From a checkpoint of a small mixture-of-experts model trained on Wikipedia.
Size: 20 layers, width 384, 45.5M parameters.
Experts: 16 experts in each of 10 layers, 192 GELU neurons an expert, 2 picks a token, a sigmoid router.
Training: a variant of Adam for the experts, 6957 steps.
Below are experts of layer 3 (counted from 0) of a mixture-of-experts language model. Rows are named router (the router's row for the expert), down (a neuron's output weights, with its number) and show model dimensions 64-127. Each number is 128 + 24 x the weight over its row's rms, rounded and kept within 0 to 255. Numbers have three digits each.
Before each expert's rows: "comes before" lists some tokens at least twice as common just after its tokens as in all text; "raises" lists some tokens whose logits its average output raises strongly, later layers aside. This comes from a sample of Wikipedia text that the model never trained on. Tokens count by the router's weight.

# expert 11
comes before: "\n", "-", " The", "==", " He", " In"
raises: "Be", " genus", "There"
router:099155140156148110149133097121101123126112131137161158155145155114156156153145118164093107151095119141110154166120132105080146141097150117146093110159090109130141167105158144100150153110127181
down0:150113129124133140138155105128138142137113125143108134095125170145096083134142096127098119148125088105114123102151101169125123132172139104124132124115152114121136161101170080087116175141164118
down1:155152096125126137077149146132117134103121150134153088128127102125158128078126120146118106148128154159149168129129151132123123125156100093147114117117129090089105110161132112133071138103144122
down2:152068099083141135111140141143135167119109161167131127127125142124101118102118153117114115089178144132083117149159121118127083147117109155103142084162173137078092102105100098128165128146131109
down3:131139110128120178098082160152107145122104123102109082096114120124107129132151128146139144151101089146116126159151064165148125149159166131117170128150148144117136154072109135163141116157120139
down4:136090147155142160143184130137117151111111087127204120078138141103144098161110127123167175088115150162157158109174183133097090129105119143140153135134134139124103111113145160158147122106118123
down5:155124107134121149091157136089149112131137069146118156059121166131081086122142148127119119129138137117138117109099122154152137141143175088086109086117159125164127150131162161132098146131152097
down6:137094124124127134167100147121144127147122132121118079148141101108164163135093166159111142121130168129168117104116121157102143121116111121116135159136128137120151129132138133166125144096086135
down7:113109148121130127086140098084135169135116157121133100147155113137078106097121124121137126155125145141104151130190125151119114127122111119117156100163161143107114101118122106169097120141155136
down8:123097109090144149100135122103170109182131170104150097139139142131128106122112110134167152135140075127093139132115126141169123122142114172118155129085122115162110136151074141109148150122109124
down9:149113082158135102091128151137165128126092166142117097117118183145103115144138094164138137164156113118106112136177126132112140138117140114102147135102141159125145089120131115118151110072135144
down10:167177126118093124123123118118057152100161128106107129127163087135138141108170140116124134121086130138139134148145114132101145087133121118138108160092135116113152117133132109099132120117108153
down11:124094128120123120108127146146128147167121128117095106137111164124064133134122136118117130054171150102132080172137148135151157131155104175123118124122126158101119133115093097162135112097133134
down12:138125112096165165111144117159113129130111158105110121122101156160103139115164086120101073146107104138103103168133127109117132106150155114146123095104134151107131132140112161148139101151155130
down13:139105112155160180120102111112147133120125143113110112081130160103109116124099115089129123158145157138125109119162120144128124213146166107152167107150121147177116133088118120114138105143096104
down14:089166128115152147127130162095131155129148124157092177108150159139072122136143156150101106132147132147131096104131133159128122138116143142093091070172143124142170115123166120136121089174126176
down15:115107126162081160152104147170107135157120134125144111136150123110117137132105102106110143121110182145155135137149108092076166131128116137100112104111170163121123102186148107157071166104102151
down16:180111097125113128132132162122173153091123126131141128085125129105133132131117148161146101128141103134139110110125127166148102134136080099087108151152164141124095176105133143105109145117120163
down17:108127109172178119152128144097138164131089115130149170140124139112182140136124124137132138148150157101127102104124138136140137143124136111121142130125114102138108133092196135127079078090112187
down18:128111152103109122157155162146089113088075102119090167097129136149139085149119158137157104135144129102166106137099164155115135102100159132108139121149100148149147127142123158109116149157096108
down19:139133124134168138132168177145125112100151175109115162140104103065144149131121152127072128097120085130128151094142139116140108140146141147120124156166130119162152119098146142116144131099150106
down20:135115113145134120137179160122081118127093151106116140102087133151120128109158138166129115166070078108140168126114098155103174107114119124092106115130130145129151169126158110118154123157166152
down21:118115052116137106079174143134117100119105169124128122165120157118146106163128125156165152166171073138114113121128132154081143108114139108130122132142125123131138180127149131140100126145135144
down22:111129130099127111129142094122094126127112140093122128108127122112127174116128171129176136126122095115088158112127161126127133144112120109132100149089153149116119163139174098130132134101074138
down23:122126165112098143110120123093173113111150104085154166109148148140148128152123134143117132136066156126106126120075118115121099079149146089114168112126155103155147121163152125096108134147128143
down24:125155111114126102107124150100142101120143124108093171135105134108154133157116104114163136153125102136102150132174123087092123124096098116140101162116138120140079153144154118139102170134165134
down25:151144108126097134147134152121145133180126093084116122148107134142142126110127084120130141125166143079116152133117130089157138134153092121148124123172158116151154109110138142153139071139105096
down26:099142146143088088167082093078158120138090142100134089136172140123102111108133109148155124141075097150144144095103113099131141147160108115139113161148105159116090142183143100100162104156119133
down27:116139150109099085113171147124126118147132124116098135126091098116095132135154116152108158118130140180134140134143112106102170135145110134201113133174105140128122119126119112128133147078145118
down28:160102171146091170100131119130119169198133083109147098143132086103097146140104135113163122151158092155149134162115120139149113118127172133124101125116149112118096152153113123082114165105113078
down29:157103102124120107124113166129130121104093140119105079128122108123134140136135162148162122116110156115140147113135048129134117112123116145122108130127132137111164100094140151166104139131129127

# expert 2
comes before: ",", " and", " of", " (", "'", " was"
raises: ",", ".", ";", " |", " and", "/"
router:143133158125178136146108062138122098134129134152146187134131132138167124082117136092137155072084122134111128107117144153117122103115172116133119104138112094153132144135130140143139176125146139
down0:119167176139089116085102129127128128154107129123173125094133146130134186143099146123116079131120073136125132145134095166130158140142118141115122104129167141149128106136167113096101137128141119
down1:120118139163141157110087170122123119126116128124124113158157141148114104163128143126152154132171151129074170115095101067160142125151158129127152112144131117168113106158142157120109151162141133
down2:119083127125084144156130123137127116176123098147125128140100113154138112096129138111126089119083161158153186098128085131107118155122090087101127107126149131116123095124126094099088129116169141
down3:101154150152103119080098125103113169100106119124098124134128148142119089158135111158111138100140153137115160114101159116179173145190158110113133170123111142118134152160137167116143151142132122
down4:093160149156094125129111113140104084160099131120163144134184113108087163114138119131102122138091067121180153167143122140162117108147108128109126112124137136098115094131158127128154107110121124
down5:154102128171128128152116152157101129162145132093112113089113132141097175134142194129136132155103131141147119141131153107142103126133083119152144138132162123151119124137106120130163145143178140
down6:111149150131118103141105142092115144121135148153140132100132089121142106106172109161131115109146158137130168130142113120195175159124122151100112119154145133145126109094158103104121116123144116
down7:139118167135125138105117139143083177118120151166155141144130099117143139126104137122071140139094164112174177160099107104150152078144096116134122098132127088064121139172095098133146154129140143
down8:115137135135169106117149106082114156111126128105143106089120128158129127163146116130140120128109137114138131139141147096094133154103138168114127064133129110093173123112150145165143137177113090
down9:128152114119090126138129075138133115117130106110103149094110104136087107109129166118086146139165144146112134133144089150117110131122175130117133123082096140121117149140106146133121128167111122
down10:124110115136133156101116120130145169122136111119137150172152095158130117126128154114125146143103128148168140158137100117088099172160156150134152113176152173131121124109116150121136148157155158
down11:146153120173108148090178158072110142152121094091135127129160122163132110121144157169152136101134128110157161107079108130100149108108163092099102139145135130137133161144123121107106145125136106
down12:113145121127109199138082139147133127099125099130130135095179141142117103095182163085146162155145135155131117150127109125116161146115142125120124160114160177129109132081109147123142121162103154
down13:140104138151158142121131091128135133184141161141135148155123107141154090120150128107137175119140128178127133136081136135142141115157139164141121165147088122144079153152155136126106159095152156
down14:158156159113113130162131142086114147139137152183108141141089143119098126140138126181133091139132111088152136139140131100130035170191123123084111144113131154133115079123095101157137119189088148
down15:111124120150147135102154155115124126114160149182129159143094176130090083079133106178131127120123137141077133163117129111170099098102152117100148145123092113140121143150124108118162131126116155
down16:082129128167178100088133110129131113150081148139092110149155151119137147089141129178093117148109116157130098107174099123138135135122127135127122113100153146135126094129126148152143109123140092
down17:095154112138117136118146116102046110110185106131138122140136123117119122105097117078131123106148130138133096155159141112121148128150101128137089132135133125137136123155108115136135172111165156
down18:124135128084088121101123146125143163144178124097132117143113139098096149097143132139150097169095089081143091163130123130107070111162160129132073138100134133115146122119111102114153110148073129
down19:151110140136129125122140136130149099112152130165088073158166098080109098173147094125141136142141171126130121112142128132127150118159134130180115133123130122120162117114153129177118133106127178
down20:160119146102131126129157138149136148105130107132172126144105108114146119127124094144093121109110125134123166133154156106105152095118144130115122140156157135072124141149122111096152144140125093
down21:130120117130099136165121099122119109129119166112113122115136123101079115138093144101133144098117109121080101136128115109128145150099151110156117142143146145143073142147155133140195155164179130
down22:111117154130186147092104137138120130117076138174201140157128107120143118128174111134110173142130134070157135120157099117146117102167100117111143147120124167163095145109158132110086191163112075
down23:118131104138097173117132162141141136102159143114102120120096116126131129090117092146114128153113084120142121148145115131125165150132103129110131175151149087135172125126139161064090130071186131
down24:107148154134171088113129132138149119112153083119131095120158164106143134129153108117128110114114078113156150132110137115166123119121132111129109093089100135129123125164146154159133104124107112
down25:141136118122147103104134104128125134134104132110091150153132129131120135148119138158163153127158129138109138128082127147101111133094144106104158076128108164125141186136111117105150129128124121
down26:136136139123105144132151102078135097130134111129139140102071105104127147132096147122154118068134122100123094122159108119131101115130123110136091135130147138129132149118133153097093123091140135
down27:178127106151083124107131115098127140111171141151121152121138135142122094136116143134155154117103092127118123141069114134101117139175179131091140106137120135129070114131100149135089124165104163
down28:149129128128118081105124113107143140122100143104133130119159099132110119115112122112127140114125127145112115147117173133114092129117132114159156114157141157106145159067103159091099140142146112
down29:110094138159115130135102124143132123059118147158125129106134133127116076120136125116103117112123149119084128081119158165112134097110124095150156130135122106110104098104126129070167153129178132

# expert 14
comes before: " |", "|", ";", "ical", "===", " player"
raises: "-", ",", ".", " (", " and", "\n"
router:136101163165167124157109150121077111120100125152118148115127099171107091142126124112111135150141126115182148139128148137156156138154141165126096145154094095130106149158129164127149165114164184
down0:096128128114119091094119088117148104132138162175158151176132106151131180116133086112100172127118097139141103158182143112123087126124143130138169137162087148151179105115086118122120156136123132
down1:153091130111115127089138130107113118122138129098161122102083167149094153125129135066149134137132106120153142131121127118148131139177144078148131132169134161154161114117108167137158161093125117
down2:153143158111090147102137149153135090137156130133165076103172148103138124104133138140113100111121088124142139157120097113143139107119117143114108160139165090165142103130130148084161141141065149
down3:130130128142109106133190144090140106096164110113131115099137100148103107177143130114157134123140131100128123154150121125142143113157123126155105138128176132153112132141128119109170174105163127
down4:148152166095124100137126116139131175170138148104126087103125140124095103106132130156121136152120151130128115120152104084098107129120119109133136118130138135116130143132147110184155090154115089
down5:102141078110132110157169124114131126100109097066157122115160120117144161118136149127077109126147159133099111112112094166112142114137142128106142095129164114134137165167137141158137085132157155
down6:096140090101109150123150118124133130107133146121126119133135087161144165120099143098108125104161092128154110160104125121130126132097110122128100171176161116120106104145130114097144160106120160
down7:100114159120128122153127138141175130166161129111165075128131128123092125129140153134105159097094114133115056169176151147131093161109126144133134096098114137105092150102123088116121115146163115
down8:119168125147118129111149174110155155151095131096101101122160111165154109149112135140140111153112175136093092142102125136109148114112081138124161147147118173092128110133109148127145078127148119
down9:079147118143098105151123121093116117117135141141091056139102172117134116156099132173116142103126133140153134148118109166145158122134141141136102123122084088138128123102113091111146144110125130
down10:120119171151135147097113146123092154135126154079149148126143072142124119115140114120165110141103119118132139113122142100129136110106106124096150128116138129124165132151089122151104149149169101
down11:123128136164088118140104134126120132151124131169095095138146119137114138105160102151166083136115141194108153105145113115133109067114174078125154150143140159112147147118117099160120142118139158
down12:165128106121134144146142083117119167156129142169102106109133102121139149176152097126149132130141145127144119109073107131115112159157105144105133129137122108142129128155148130183149108116096113
down13:125095085108115168143136157157094141110118120117106151126130116125134148128131109131093116164150123133135111142135123131141162117119080145089102150115150146104119123152100134111101108083134107
down14:071090074129143078104104145129143116086110079107116121172135143126067133121118088121102101120131140090112164143160127148171072129104154125134170111125122108147155146141150099093146109133100100
down15:114109142140125136098138167109096136139126097158146131165089115166113157125176124147166155141122131124139120133118090089119138139110123110111145202115123140152151144122122102104125102142136101
down16:140167126122180104152090156149100109103141164185106089089113098167124137164119141139084140118128149141118101115106078111129147156110126120155109162152157089181137109131172114104139142105104147
down17:115120128119110157121120097147128106068126103130111098126142133124100126140125126113124131071083115108159136134139111141139138157155133120172128114141157121150132108154128103092143140146173122
down18:119103125175118136142114128136137061165166131145128143114203102099171136114168117130136155143129080148148126184154113131085126156145096108171131160101089125145146127160132148130133155111134134
down19:134100120129126175117112105148177136145093125141130102117123144100082185104155112122133152124153147097093141103110125101162161128161112125107079126125093086099116107136136128175091151118119085
down20:149166139132095142135128108147085160113166093139121162124149101177119088147139130138103129143136136096158088090116103141094171118119140131083161120159132120109094141131132131139129090061122120
down21:136119145155175121100136170122154129109126152153136132148142150147150160126155113161141114150123143149153139073078151109135101098096111079121117180126119147140084152136127156076109145126100088
down22:099136125135115098160162088147101125115122150129124085133182134160130141087139177124117137101131131109133130141116093102170124118120166172139171127125139113118133135086126184084121114152104149
down23:112073141139126149144171166105169149125135132132118078080136136145159111154150099066094137128078131112137126145107098148177126122120123090104094126149175176097110165089154127152139125117156094
down24:104125155130116124107126127133131122112152126162116102149150126076139112103108120113151158132156137151130140143112148132166102124130131146131116125135127154156117111070115145120166124143102102
down25:164121122110102119100129112115104102108164125125122070116093138108099128099123115127129173149172147108127088118111131145148118128138084124131124138104119120162144128137135165110158121137150140
down26:159103114101119171110112174140129117166110149118118097098090137224109135086187178128152141181139138117133152107084114136126108135116161159136151153074122143100151106133097081066107119090143141
down27:091137111162090112164141162103140150103132096118107123134123147086155143130178117159122141141092132111175126156136113151133100104140092134084140153123136118128126128162127060122162175130096082
down28:125125112132127158158138128102104115138131127065130129127173121114096132123105142132115108123123116115115130109151109113127177133142126084153087139094128125160158137115104113154148102129091111
down29:125115132141159140187122153070132121118116146119089137126126130130151111109107134070138157092160158148143153140121118151102146144104141116109128122167118149163143114137146126120123098131129095